config.toml
n_layer = 15
d_model = 128
normalize_top_k = false
train_tokens = 628000000
Below are experts of layer 10 (counted from 0) of a mixture-of-experts language model. Rows are named router (the router's row for the expert), up (a neuron's input weights, with its number) and show model dimensions 0-127. Each number is 128 + 32 x the weight over its row's rms, rounded and kept within 0 to 255.
Before each expert's rows: a language model's description of what the expert responds to. This comes from a sample of Wikipedia text that the model never trained on.

# expert 14
Infobox bullet hyphens. Hyphens opening infobox or fact-list lines such as "- Type:", "- Spouse:", "- Website:", plus the article "an" and occasional word-internal hyphens.
router [207 164 136 175 209 136 153 157  99 181 140 157 104 142 153 101 169  85 136 124  76 132  81 102 117 109 134 173  83 130 124 110 128  60 135 176 113 135  83 172 126 156 105 127 168 119 163 169 121 127 187 169 173 145 114 134 117 132  87 155 128 147 111 130 116 162 106 109 120 117 105 102 144 138  90  88 162 137 191  99 103 150 135 171 110 141 108 206 178 131 125 216 109 169 115 108  67 171 198 141 174 102  90 130 103 118  98 124 123 154 172 115 129 120 145 121 141 107 116 148 106 101  90 123 165  97 174 144]
up0 [ 92  90 128  62 146 121 128 129 156 126  95  94 115 160 144  99  69 185 121 111 175 151 100 112 173 115 106 152 102 105  91 135  75  96 148 165 140 117 145 110 116  84 118 100  74 134 103 105 139 180 123 180 157 127 181 165 171 187 106 170  75 221  76 144 134  98 112 155 113 132 158 120 127 108 165 119 115 131 122 127  58  65 150 113 155 135  76 198  86 188 182 184 123  89 125  81 120 144  91 170 123  78 138 149  87 103 119 131  86 156 105 142 136 118  92 133 131 131 113 121 165 145 139 135 152 129 114 144]
up1 [ 95 113 191 115 122 142 125 106 119 167 110 121 127 131  95 114 207 172 110 118 149 235 138 123 119 186  95 123  88 118 142  81  95 128  61 130 134 154  97 142 192 149 136 182 117 104 129 110 174 102 129 112 153 152 163 162 165 138 144 138  88  89 109 158  80 142 142 105 140 149 174 170 128 153  69 139  77  81  71 125 107 139  85 124  93 139 147 110 156 121  81 133 127 119 147  95 153 169 110 132  86 125  93 158  83 117 105 112 130 121 157 123 201 130 101  79 127 190 167 125  96  47 170 121 105 134 133 144]
up2 [125 178 126 168 156 141 151 108 141 130 149 108 103  68 153  73  77 127 120 104  63 116 163 176 129 178 206 117 163 158 101 107 128 205 157  91 112 119 169 131  81 130  84 131 137 128 186 133 131 140  81 106 153 107 139 133 120 148 138 141 131 113 111 131 167 169 116 123 164 141 148 123 146 156 107 147 127 133 121 168 180 141 149 111 180 128 164 123 133  97 147 111 106  67 145 202 135 161  42  89 135 106 157 138 171  81  95 168  99  90 114 136 131 174 124  46 153 153 173 157 115 139  89  57 118 104 143 142]
up3 [102  97 144 133 157 111 138  77 180 140  75  63 156 101  66 118 155 117 151 134 131 142 160 139 125  98  95 120  98 154 134 119 115 127 149 144  88  96 143 147 117 163  84  71 100 139  41 149 210  79 150 140 108 132 142 112  99 136 177 140 164 181 176 116 158 111 149 125 156 137 150 154 148 133 117 116 184 183  97 131 168 127  93 132 153 108 107 154 122 116 175  79  74 160 179 145 106 169  88 117 176 122 113 135 123 164 123 127 142  63 178 169 167 132  75 189  90 105 162 117 126 144 108 124 184 110 185 120]
up4 [116 133 110  97 154  54 138 146 109 166 151 159 138 139 128  50 182 119 129 152  77 111 114 169  80  86 176  99  76 132 137 194 150 133 127 128 137 132  81 132 122  45 151 177 228 154 169 112  96 143  80 165  58 119 144 139 159 158 109 123  94 134 137 171 121 106 106 118 135 115  65 111 177 134 145 180 117 122 148 111 127 114 141 121 139 145 135 105 117 121 147 147 122 171 105 120 123 107 154 141 137  82 132 104 107  76 132  82 134  68 168 105 123 185  99  83 123 102 105 174  77 169 137 166 141 115 163 160]
up5 [162 122  99 144  98  96 112 121 108 116 142 173  45 156 207 140 159 177 134 190 144  74 123  91  94 108 110 149  87  90 105 133 142 117 161 105 112 162 154 133 130 140 155 114 118 160  94 151 114 139 108  85 126 145 159 166 106 121 119  73 124 142 127 139 126 103 172 181 133 107 186 158 120 182 132  98 131 123 155 200 154  12 105 170  99 128 156 122 140 127 115 137 115 104 125 132  74 151 146 118  79 123 159  93 156 107 109 147 123 156 113 104 147 122 102 106 114 120 191 112 165  99 193 118 224 168 139 136]
up6 [165 143  98 167 159 174 129 118 116 120 113 115 174 168 156  83  84 146 112  92 124 130 124 140 107 141 162  90 148 140 178 146 125 127 151  87  87 141 147 100 161 147 130 159 137 113 121 115  74  34 170  88  92 112 125  81 220  96 132 137 134 124 151 183 170 164 143 174 139  67 177 105  47 170 125 139 106 123 165  75 139 101  84 148 111 123  78 136 129 138  93 133 130  71 108 178 175  79 114  79 127 151  95 147  69 135 120  91 147 113 111 161  75 141 116 129 134 116 112 164 139 122  65 164 120 141 107 134]
up7 [135 160 200 101 145  61  52 131 139 174 129  53 157 154 134  73 124 142 117 147 158 162  92 158 168 130  89 168 117 122  54  52 165 128 142  93 135  98 159 187 177 102 106 130 144 134 125 117  95 140 143 141  96 122 137 165 129 133 157 175 103  94 119 113 108 150 147 122 161 117  74  97 100 162 103 175 178 107  96 212 136  95  98 106 173 155 127 139 144 123 136  93  99 121  70 149 107 104 174 103 122 140 145  72 165 138 135 129 100 100 103 117 104 116 155  62 162 127 159 120 107 128 140 156 167 121 121  82]
up8 [103 123  84 161 119 128 136 138 100 167  76  87 165  27 118 172  92 172 119 121  97  95 136 126 158 135  91 130 115  73 158  98 156 121 162  91 152 117 170 105 128 109 112 106  69  42 168  80 114 133 168 136 141 115 114 142 146  59 104 168  70 131 113 116 195  86 136 179 117 130 109 153 123 117  59 138 122  99 122 156  97 129 135 105 127  91 137 106  70 183 148 130 102 145 162 193 142 130 115 122 131 171 120 110  85 201 120  82 121 146 159 110 100  90 108 105 171 155 175 122 130 150 169 135 145 118 128 157]
up9 [139 141  97  94 137  48  89  96  99 168 112  81 131  75  75 100  93 177 120 106 123 124 143 157 122  77 120 172 142  58 128 138 112 166 116  87 102 186 181 156  81  93 121 134  49 115 161 106 179 109 154 126 119  95 102  77  83 138  96 137 122 134 142 211 146 176 117 101  95 135 104  77 130 120 137 100 126 156 119 117 165 121 114 142 166 158 119 132 132 112 136 160 154  98 144 155 163  83 166 119 123  97 132 155  83  87 168 149 104  95  97 153 109 127 124  79 119 131 133 137 155  80 203 202 126 122 115 162]
up10 [151 128  70 129 119  87 143 124  94 162 144 114 144 144 128  73 143 209  96 105 172 103 132 147  84 128 125  75  94 156 130 111  74 104 102 175 140 126 145 173 134  73 129 161 148 216 143  67 113 169 115 166  67 114 128 168 107  94 121 126 105  94 110 132  86 110 148 126 129  92 126 158 123 102 101 188 150 132 106 150 130 136 152 120 154 142 116 133  89 174 136 158  98  96 160 175 166  67 141 111 145  36 116 133 105  95 102 109 145 113 155 118 168 117  84 145  99 144 113 152  74 118  88 169  48 158 117  87]
up11 [ 83 101 135 130 152 102  71 166 117 121 112 109 128  88 124 128 161  86 123 136  95 136 172 118 147 170 120 100 137 153 116  96 106 115  99 141 119 128 107  66 146 165 146 114  93 102 155 140 122 147  67 134  98 148 124 135 134 150 126 164 117 127 134 106  73 114  93 134 180 104 143 124 166  63  97  86 158 107 100 167  93 159 118 103  76 119 160  79 143 171 110 164 137  72 121 144  46 197 116  98 145 112 175 198  99 131 109 109 124 137 155 157 108 218  75 133 209  81 145  67 148  92 146 129 100 121 102 178]
up12 [114 155 114 125 126 167 122 111 115 158 120 106 179 118 185 163  86 137 132 155 113  80 146 116  83  69 175 117  88 159  58 133 129 164 180 137 127 123 114 132 180 171 169 129 152 117  98 119 163 175 119 113  62  71 158  88  78 133 113 128 123 171 158  82  83 134 190 151  57 142  81 117 130 138 142  97 127 161 130 132 119 105 108 149  61 205 137 129  90 166 119 101 144 146  77 127 176 149  92 156 118  96 111 127 150 129 187 124 137 100 138 146 100 155 136  50 148 110  95 198 119 135 127  96 170 106 126 134]
up13 [146 138  93 186 112  92 119 124 184 165 111 171  91 181 167 110 118 132 135 126 115  90 116  97 128 149 113 179 174 127 143  94 134 108 183 133 111 178 138 120  95 139 139  69 128 132 109 115 104 125 115 113 107 143 145 163 106 116 129 168 152 150  74  91  82 141  85 168 178 172 171 120 125  76 141 119 142 104 152  97  65 109 155 102  62 123 166 179 116 105  68 135 130 109  88 112  87 133 153 105  82 111 149  27 130  62 154 133  83 114 131 184  84 123 111 174 135  98 108 144  57 122 182 131 119 117 121 154]
up14 [147 125 159  91 139 138 135 126 124 135 101  80 162 156  99 156 109 158 160 114 112 117 169 145 111 149 120 178 163 170 158  77  81 117  80 197 132 192 122 132 155  89 111 146 163 173 137 110 117 124  86  78 118 143 146 118 127 179 112 149 108 130 142  89 133 174 164 117 123 117 128 118 122 127 159  97 199 120 187 101 151  68 145 190  99 127 159 159 145 142  94  97 179 113 155  97 102 157 107 163 118  83 141 137 118 122 164 132  96  43  54 119 131 197 114 141  72 109 205 156 118 128 185 176 127 137 105 146]
up15 [ 89 102 121 181 157 175 100 118 162 160 138 151 168 153  83 173 166 146  37 117 129  77 134 127 116 108 123 108 153 146 144 128 158 137 134 100 100 180 125 121 179  89 152  61 209 136 146 129 112 138 149 174 146  96 121  92 156  97 148 149 105 110 147 130 117 160 149 172  95 107  94 132 159 126  94 136 149  96 138 134 192 116  71 156  92  84 159 136 112 144 128  57 161 127 127  98 164 107 128 167 109 170 183 169 127 144 153 194 175 172 102 173 108 103 125 108 173 136  92 117 119 200 103 123 140  82 136  86]
up16 [110  76 110 194  89  97 119 152 114  76 129 120 112 107 128 122  66 146  76 158  74 126 132  73  93  85 118 139 118 181 117 152  85  81 117  82  58 108 123 130 100 148 122 179 159 114 166 112 124 107  95  95 145  97 113 133 111 178  98 189 101 158  97 177  96  65 118  60 155 113  82  69  87 117 140 127  62 102 110 115  91 143 103 126 142 105 124 139 117 155 129 152 140 217  91  83 103 113  90 125 115 129 113 116 157  71 124 160 124 143  91 129 133 115 100 159 156  97 131 114 180 115 149 150 167 143 156 168]

# expert 17
List and table separators. Pipes, dashes, colons and item numbers opening a new table cell or list entry, especially before song or episode titles, plus titled.
router [135 176 142 146 151 105 147 101 108 113 138 142 117  66  96 164 118 163  93 149 134 186 150 139 140 117 153 148 178 137  51 155 157  94 124 126  96 145 179 134 156 186 113 129  67 140 148 100 142  97 139 128 152 116  86  98  88 102 146 108  78 151 136 160 152 163 137 100  98 201 133 101 113 174 134 144 192 123 144  76 120  80 116 193 127  94 130 173 155 104 120 148 115 201 132  99  72 147  89 106 153 185  94 138 134 146 103 131 123 127 190 153 140  73 118 116  81 133 111 164 125 118 196  87 202 168 143 118]
up0 [ 88 126 144 138 113 114 108 140 103 132 211 135 132 135 124 107 125  54  66 171 127 170 116 154 135  70 182  99 135 100 125 113 136 111 153 158 136 106  95 139 161 131 108 176 192 127  84 137 100  93 149  51 108 131 174 119 108 116 157 156 182 108 172 116 108 137 165 126 129 150 124  90 143 174 177 110  80 122 155 136 153 174 188 158 138 117 140 121 125  89 144  71 143 146  58  88 123 182 162  99 162 107 163 113 120 123 131 116 137 136 207 125 138 101  78 150  66 145 133 131 183 137  99 146 141 156 168  58]
up1 [ 90  94 108 119 134 146 148 185 146 105 174  99 129 124  86  94 100 174 144 139 114 110 140 112  93 116 112 160  70 205   3 178 134 180 141 110 133 125 125 197 114 138 137 147 128 180 117  90  99 117 155 108 134 134 101 164 114 191 124 167 108 103  82 125  98 162 146 133 167 129  96 139  62  80 154 124 152  87 190 132  81 128  92 139 138 152 137 151 163 175 156 108 147 162  95  84 175 141 113 117  62 158  87 111 134 104 114 124 158 104  96 124 132 145 110 127 167  95 180 155 121 161  95 127 170 105 112 136]
up2 [157 178 112 154 134 143 118 149 103 150  97 114 120 133 134 119 104  86 148 137 144  59 190 156 163 112 194 132 130 115  96 137  72 119 115 147 107  98 109  97  97 149 128 103  82 150 130 146 146 173 173 138 115 121 156 161  94  69 197 188  96 149 125  79 107  82 185 120 175 188 117  92 158 171 121 136  95 153 176  90 106 106 158 159  89 183 101  88 127 104 137 130 117 148 129 116  89 141 126 161 140 117 153 134  93 130 106 114  90  80  97 125  70 111 158 129 144 135  13 155 163 148 103  92 147  85  87 112]
up3 [ 88 102 157 121 132 123 170 108 171  75 114  87 155 157 103 148 207  84 150 106 132 147 110 116 139  91  62  78  82 151 101 116 120  82 103  88  64 126 165 137 111 178 159 110 150 136 133 168 189  98 129 203 183 134 142 107 118  99 181 133 166 155 116 162 136 153 135  87 126 191 155 106 143 126 162 139 133 148 133 126 167 105  82 154 125 135 114 176 107 150 196 160 128  78 127 153  84 128 180 121 119 135 123 105 157 128 128 154 132 140 155 146  74  73  92 114 114 159 153 136  81  69 102 166  90 174 133 171]
up4 [171 150  98  71 153 174  26 181 145 168 170 170 104 177 125 180 127 137 114 110 116 200 175 123 120  67 122 118  87 145  92 148 109 156 125 137 161  93 130 172 120  73  81 141 157 122  73 141 127 165 177 142 154 138 126 196 151 157 159 113 171  79  54 134 145 120  90 152 133 113  99  96  73 133 156 112 120 103 129 120 154 143 149 112 148 133 165 155  98  91 139 114 138 152  69  81 132 111  89 190 119 161  98 127 124 145  73  81 153 154 154 109 134 131 135 139 117 141 131 109 152 161 143 142  68 133 142 133]
up5 [112 129 118 122 135 140 125 162  97 162 139  98 135 135 123 123 181 141 121 133 143 177 147 136 118 127 162 125 164  41 103 117 151 220  61 157 118 160 151 100 203  70 117 155 123 142 172  76 139 158 103 159 126 123  79  86 151  87 122 123  94 118 144 110 111 136 138 137 111 144 136  95  79 146 132 104 147 158  45 167 136 142 128 119 106 143 181 132 160 157 122 123 119 132 140 148 175 161  60 159  70  89  60 103 122 118 117 116 129 113 165 127  74  98 111 110 111 174 148 157  97 163 114  33 166 153 162  87]
up6 [ 96  86 148 153 148 109 139 107 113 173  81 117 166 180  98 106  74 185 116  93 165  92 154  80  97 118 121  96  67 157  27  85  89 156 104 102 115 104 101 134 144 109 106  74 123 101 158 137 167 106 102 119 128 152 165 112 148  72 152 120 150  86 137 124 148 106 165 117 103 141 105 129 107 129 142 106 138 140 116 101 128 147  88  84  90  86 130  31  70 114 138  81 198 179 116 131 113 135 145 178 137  89 100 127 145 115  84 126 136 116  85 166 131 109 167 143  67 146  69 153 125 161 110 130 121 154 138 169]
up7 [113 164 122 141 122 169 192 119 125 133 152  78 132  91 141 133 145 109 120 124  74  85 122 196 106  89 134  79  87 163  89 153 121 196  84 179 113 164 108  98 123 171 121 168 193 167  86 156 158 114 138 141 126 153  89  91 100 123 129  59 123 156 135 127 115 124  85  98 155 123  82 158 150 102 107 136 210 180  83 127 113 157 168 146 133 131  96 106 157 104  78 120 124 115 131 176 120 101 120 110 114  96 104 138  90 173  90 155 136 128 135 111 129 103 151 102 179 123 123  93  65 105 128 135  66 166 113  38]
up8 [127 112 105  82 133  91  87  92  93  83 149 105 108 116 146 146 169 194  98 136 154  48 122  92 134 174 140 122 139 110 190 129 127  97  96 109 159 117 174 133 181  50 170 103 105 170  92 114 161 114 160 127 120  80 133  69 146 125  92  81  66 113 102 162 122 182 176 123 119  96 144 122  86  93  90 149  99  86 101 160 163 153 143 144 174 137 146 154 114 168 173 120 141 125 146 134 135 106 133 161 138 127 141 200  68 188 129  97 162 153  96  95 165 113  77 131 151 124 109 125 170 109 114 179 141 165 131  94]
up9 [112  88 175 120 125 116  97 147  98  92 132 140 132 108 181 134 124 140 146 114 112 159 150 127 171  72 129  90  50  79 191 128 169 144  99 141 132 137  85 153 135 134 115 141 102 154 148  83 117 164 120 149 114 164 185 113 159  84 185 116 109 124 154 162 108 145 100  58  99 174  96 133  84 123 120  99 179  91 110 166 171  52 121 143  97 165  76 114 138 148 184 127 100 110 146 208 122 108 160 110 128 151 136 115 157 188  57 142 182 169 142 101 152 139 122  98  97 156 144  99 105  96 113 136  55 142 125 129]
up10 [ 91 128 157 119 106 106  86 134 124 132 106  84 153  83  84  75 155 160 151  96 114 143 142 108 191  74 136 142 101 158 105 141 123 157 118 140  89 119 127 116 137 174  74 185 120  75 155  81 221 142 160 141 121  94  94 140 163 185 167 124 123 132 126 177 156 150 133 142 165 114 122 156 225 106 123  94 153 117  87 143 153 120 147 156 107 133  83 161  97  85 144  72 177 192 126  77  91 195 144 102 130 190 140 103 165 150 101 127 133  71 148 181 105 117  76 131 141 120 127 156  97 123 118 133 129 130 134 120]
up11 [206 110 186 124  68 133 135 125 127 159 154 114 166 146 126 133 109 162 155  48 119 120 133 159 134 207 142  99 146 105 171  94 110 116 100  95 122 120 143 125 132  54 106 180 151  88 142 137 134 111 170 121 111 118 199 152 166 139  85 117 110 128 138 104  59  99 171 105 113 176  71 151 116  74 148 171  95 138 159 136 169 141 146 104 145 106 129 144 158 124  38 121  60 129 153 125  99 122  86 142 123 105 111 171  96 127 120 161 126  81 145 168 154 117 157 153 165 118 123  71  60  91 118 119 104 146 110 149]
up12 [139 134 147 127  98 109 136 145 109 167  96 105 176 139  89 118 147 166 111 148 137 182 161  73  79 110 239 161 162 182 133  91 122 118 150 119 141  95 133 106 131 151 145 167 145 106 133 106 103 154 201 151 121 150 139  98 125 170 186 151 111 133 130 108 133 133 142 115 155 156 183 150 152 121 104 196 167  81 124 124 128  70 150 124  94  80  93  62 150 128 160 109 161 122  92 133 162 160 119 145 156 100 139  74 112 122  60 193 128 102  63 160 176 114 151 106 106 128 119 171 153 128 207  89 117 147 134 123]
up13 [146 101  76 177  83 141 125  58  70 183 126 133 147 136  78 126 149 111 142 120 140 104  69 109  65 119 142  89 166 157 132 122 126 150 206 123  81 126 152 100 108 137 115 133  83 123 121 108 117 105 115 124  64 118 138 180 157 166  94 180 129 134 142 158 145 149  56 165 181  65 165 118 153  71 154  97 160 190 120 162 142 118 175 106 144 118 122 132 171 142 138 109  91 148 108 130 155 188 102 140  99 119 108 126  92  46 182 135 131 139 186 107 126 140 126 140 178  90 102 166  99 110 138 118  93 139 129  97]
up14 [121 145  98 118 103  97  93 119  97 123 121  98 155  67 138 144 117  71 122 198 115 118 161 147 131 147 107 186 143 119 126 151 125  53 144  99 131  84 145 147 133 154  97 179 208  81 114 154 136  85 116 174 151  88  74  47 135 149 117 102 203 154  73 101 156 136  88 109 168  90 139 129 175 127 142 102 128 137 167 176 172 123 109 132 102 140 120 142  47 147 134 139 155 112 153  95 118 109 123 144 170 133 104 175 160 149 157  90 142 159 139 143 145 106 181 115 170 117 115 164 111 137 164 126 199 142 108  68]
up15 [185 174 135  64 100 154 111 122  81 173 133  81 117 134 147 132  55  97 131 155 131 125 119 174 151 159 144 101 114 147 202 109 146  64 133 134 109 138 182 113 126 120 122 155 135 142 125 116 179 100 165 100 156  98  99 125 148 150 133 121 160 153  80 132 138 124 149  88 171 110  93 127 134 106 134  41 129  80 104 151  50 161 112 125 166 123 134  95 140 159 133 161  73 119 212  92 164 110 147 165 151 140 118  89  94 136 115 104 116 123 121 201 141  87 145 119 121 132  42 128 102  79 138 166 111 130 104  72]
up16 [171 174 153 160 163 147  95 162 187 187 143 112 101 173 134 154  86  80 150 100 118 165 147 145 106 136 131 113 131  63 105 127  74 175 138 117  82 111 178 183  93 101 139  69 145 145 162 163  96 106 167 145 123 108 132 174  86 114 119 181  64 146 140 100 163 152 154  83 115 100 115 161 164  70 109 106 149 111 163 111 130 105 165 119 107 165 141 111 103 184 137 176 104 134 163 192 171 145 136 131 137 113 136 117 139 115 142 129 133 164 113 142 123 162 162 104 157 117  63 124 181  99  85  70 173  61 103 137]

# expert 0
List line breaks. Line breaks and leading hyphens or pipes that start a new line in bulleted infobox lists and table separator rows, such as taxonomy Family:/Genus: lines and |---|.
router [164 156 136 161 192 115 161 120 128 144  94 108 113 141 100 156 147 151 118 127 113 198 111 113 124 101 127 119 131 100  41 122  96 133  91 147 118  90 114 171 173 163 104 148 115 130 109 122 143 160 110 132 125 132 116  56 140 152 127 124 137 117  81  91 136 141 138 133  61 156 183 127  82  89  74 117 187 105 145  28 112 161 162  86  85 124 111 169 115 145 109 171  71 132  99  34  97 159 125  59 101  97 118  71  99 122 141 157  83 182 120 116 128 142 147 137 116 119 162 122 117  57 149 131 141 148 129 129]
up0 [115 160 139 136 187 103 141 163 111 166 103 150 145 108  97  67 134 116 150 150 171 121  66 141 108  75  83 167 136 113  93  97 125 128 113 116 136 126 106 164 103 123  92 177 159 173 144 159 123 104 148 113 158 149  89  92 115 141 132 119 149 181 122  80 114 108 100 109 131 153 120 149 109  98 167 144 109 122 112 184 146  98  81 122 111  84  75 179 114 136  84  94 170 107 197 153 185  76 164  86 176 121 135 113 126 121 167 130 141 128 161 156 102 103 195 191 112 104 134 126  97  78 142  37 186 155 130  68]
up1 [116 101 131 117 127 133 147 129 130 136   1 171 203 152 141 151 147 128 122  92 111  78 165 141  97  82 181 149  84 147 111 149 120 129 125 139 124 124 151 154 144 103 152 132 121 156 100  80 124  69 147 152 114 108 106  73 188 122  82 133 154 151  79 174 152 104 127  97 136 133 156 105  64 156 137 145  82 153 126 152  38 140 123  98 117 114 180  76 110 191 116 146 114 116 128 154 179  86 177 179 101  80 135 135 127 134 126 146 163 132 141 131 115  73 122 110  96 129 175 128 193 105 127 142 157 144 154 174]
up2 [122  89 134  84 116 134 125 133 158 122 150 128 109 117 169 110  81 134  74  41 132 125 139 158 105 125 133 111  81 192 126  85  93 129 114 160 121 137 125 111 178 153 162 143 109 134 209 150 122  89  89 105 149 145 154 200 114 143 142 123  96  87 109 142 140 133  99 133  96 138  98 119 195 137 190  74 172 117  67 155 180 135 145 100 139 139 100 182  80 148 157 126  72 106  93 131  98 141 166 132 147 136 118  77 114 162 114 116 136 135  98 176 106  66 145 135 146 157 126 112 146 164 171  88 182 216 146  88]
up3 [112 153 143 156 114 131 226 153 111 140 132 180 139 166 136 131 104 144 148 136 130 102 177 112 168  99 100 105 138  57 153 100 141 128 127 150 130  83  89 122  82 107 146 145 123 113 117 154 123 128 145 117 193 100 192 133 119 103 179  78 148 155 142  54 101 150  88 106 129 140 125 159 160  58 129 125 175 215 118 130 108 165 136 105 147 153  50  95 146 105  99 189 161 124 117 181 110  76  86 136 148 146 132 148 167 144 167 103 162 124 174 103 167 118 169  97 160 112 176 199 109 124 159 127 121 119 131 137]
up4 [116 119  69 119  98 125 182 160 160 161 129 164 151  97 111 162  94 108  57 122 120 138 145 113 154 127  89  92 186 145 139  93  90 155 142 105 140  78 124  85 156  98 113 107 184  77 134 188 105  82 141 182 117 107 141  77  70 104  52 193 163 175  85 174 166 108 121  98  95 179 105 159 128 123  91 119 109 124 168 134 176 153 166 127 141 108 122  69 139 141 127 147  90 121 109 101 137  98 213 106 136 171 154  76 160 140 140 128 129  88 130 148 111 144 188 122 145 111  97 162 136 109 102 173 131 117 132 135]
up5 [130 121  87 140  94 152 120 110 154  70 106 183 180 134 116 177 131  95 136 121  67  40 176 124 119 103 142 135 176 163 133 111 131 107 152 135 166 111 115 129  94 190  84 128  99  49 114 131 166 121 144  89  42 122 161 134 123 172 191 138 133 194 133  93 127 106 130 110 126 167 107  96  79 140 137 111 174  87 108 129  95 160 157 114 131  88 135 142 116 158 155  98  71 138 121 131 150 109  91 170 167 136 169 200 102 108 133 153 181 132 186 162 149 112 162 124  91 146 117  93 151 159 169 101 115 141 118 161]
up6 [164 110 129 170 168  78 135 115 136 145 136  94 150 122 166 110 122  87 178 153 131 163 128 105 119 169  91 111 110 135 108 106 138 153 138  98  75 141  99 141 138  67 126 144 147 129 117 111  61 153 133 127 141 203 146 109  71 167 133 167 115  72 105 117 171 134 102  75 174 122  95 155 159 124 107 110  91  83 101 119 123 146 151 125 119  95  87  98 146 168 110 111 120 204 200 149 143 116 140  80 110 110  98 150 115  78  91  63 130 179  93  99  81 123 142 171  37  91 146 125 151 156 108 121 142  57  80 154]
up7 [196 139 167 162 160 163  82  73 136 177 201 112 106 141 147 167 103 168 131 123 163  79 187 147 104 163 163 155 117  30 169 195 135 129 130 114  98 130 143 103 131 115 180 123 109 118 149 124  91 141  93  62  90 115 155 148 149 154  96 104 192 124 161 152 128 171 123  71 161  68 131  79  88 112 148 119 117 134 167 112 134 105 114 129 200 129 115 137 134  93 177 168 117 139 114 121 138 129 160 108 129 105 110 157 173  81 154 140 106 147 112 100  60 135 131 121  90 103  90  92 132 104 123  85 110 127 143 154]
up8 [151  86 182  94 135 148  83 148 108 157 131 115  69 123  91 119  62 147 123 139 102 112 216 144  95 108 144  95 160 109 154  79  61 144 127 122 110 175 109 145 126 158 158 126 107 142 112 123 173 123 134 109  96 120 174 148 167 164  90 114  63  93 123 157 130 180 205 158 110 156 118 106 113 171 116 153  77 150  97 114 163 156  45 120 150  65 142 118 152 144  99 136 128 121 153  97 121 162  97 116 155 120 124 109 153 161 175 183 107 105  70  93 141 109 108 137  82 147  78 161  97 152 101 110 172 170  97 160]
up9 [195 207 152 153 105 111 181 167  67  98 139  92  93 124 109 134 124  65 165 116 139 124 116 161 168 135 114 134 143 113 176 120 124 130 129 111 125 123 120 131 115 136  89  93 138 126  99  91 160 156 136 160 124 111  99 106 119  79 107 113  87 131 129  65 127 131 172 143 105 114 125 121 137 130 166 171  89 162 131  75 133 190  67 116 115 167 169 175 145 118 131 149 137 111 159  61 169 167 102 131 142 123 128 135 154 140 120  99 135  60  55 126 129 214 107  89 204 108 120 143 104 140 144 169  71 190  77 112]
up10 [102  90  84 179 167 149 101 101 131 124 178 136  70 128  83 188 147 109 146 109 144 170 171 144  98 114 150 167 102 105  71 172 167 155 158 102 169 112 195 157 138  62 160 107 113 120 148 162 155  95 128 103 113 158 140 183 194 112 197 124 177  99 114 164 150 110 123 193  89 154 119 116  99 108 127 148 172 155  78 115  74  96 150 104 160 144 133 115 121 103  89 136 116 121  93 166 135 103 157 164 106 126 136 119 123  93  77 122 151 107 146 117 155  65 116 109 148 202 126 128 156  68  96  99  93 119 136 161]
up11 [154 139 122 118 152 140 100 142  92 118  93 132 161 135 116  85 132 101 131 112 117  55 152  67 182 137 209  93 122 120 148 108 118 134 134 149 126 146  91 123 213 150 123 137  79  77 118 119 132 117 156 159  83 193  92 115  62 143 101 127  89 112 113 134 126  60 186 104 142 141 126 120  84 156 147 143  33 133 107 133 111 104 156 139 111 149 107 145 199 120  89 153 130 136 165  85 105 136 126 124 133  78 138 167 129 146 114 102 106  99 161 157 142 146 124 132 178 101  42 134 176 130 137 132  49 167 131  85]
up12 [149 190 148 105 126 130 123 160  84 123 140 104 159 122 129 139 175 154 110 114 140 129 127  50 177 106 170 127 115  91  90 151 126 125 158 117 176  84  68 145 167  68 154 115 188 122 148 156 177 171 114 129 112 170 143 122 182 119 144 126  91 101 170 121  83 155 151 116  85 129 124  63 131 136 110  99 112 124 145 131  86  90 154 141 141  98 103  82  75  98 168  96 198 155 120 141 133 109 125 137 122 100 185 134  96 170 102 131  90  94  64 153 155  79  92 143 121 139 134 140  65 200 153 106 124 189 175 165]
up13 [146  60 123 169 103 114 132 171 106 166  94 118 200 137 141  86  86 168 203 145 121 157 157 109 143 159 126 112 163 130 105 149 146 150 112 169 105  96 121  60 116 132 152 116 124  69  94 189 116 145 107 174 120 109 193 132 146 125 159 108 128 145 118  81  87 123  92 146 133 103 143 159 113  90 104 119 135 146 100  87 188 201  94 166 145 123 135 143 140 115 154 203 125 149 125 141 173 122  84  71  90 171 128  95 161  53 126 162 155 141  62  87 131 129 147 166 116  96 121 109 140  92 125  99  67 111 145 108]
up14 [140  65 133 159  65 137 128 187  97 114 105  99 103  75 108  91  67 175 127 119 115 156 195 187 123  83 141 157  80 121 130 120 159 160  91 106 125 121 143  98 158 110 107 152 136 138 211 120 114 141 105  48 192 143 107 102 199 102  30 131 176 122 128 105 159 144 108 131 144 142  85  96 138 179 117 117 119 128 125 136 142  85 122 107  65 142 116 180 118 154 120  46 111 143 165 140 116 167 167 149 111 105 116 108 117 126 143 155 110 130 101 163 158 138 121 114 116 118 142 124 137 146 181  88 165 169 122 141]
up15 [167 139 121 116 111 103 180  63  97 112 105 122 111 155 118  91  88 194 146  82  88 101 184 109 194 145 173 116 133  93 123 155 100 118 128 140 154 151 111 196  80  76 114  64 160 139 140  94 153 102 106 147 127 172 145 176 107  80 197 120  90  81 153 115 126 120  93 133 160  86 143 103 119 121 145 122 165 164 173  96 121 140 101 139 175 130 121 131  98 136 154 150 132 102  98 122  80 109 141  91  91 166 156 104 145 114 141  76 135 125 117  87 107 149 183  68 196  93  88  98  86 174 136 148 116 156 105  71]
up16 [170 153 126 128 104 199 112  53 125  93 100 101 119 125 139 120 131 133  98  89  98 115  81 124 104 123  91 127  54 166 171 133 145 162 156 127  82 182 144 124 108 102 137 168  87 140 158  67 101 139 119 128  74 110  88 155 144 121 112 111 125 162 125  49 141 180  65  96  93 101 174 122 137 152 103  98 104 137 155 118  94  95 156  80  92  72 133 169 147 106 106 109 126 112  93 149 100  97 134 134 110 130  89 125 107 174  98 147  93 159 120  99  97 141 222 147 164 198  87 110 132 104 137 109 120 159 109  64]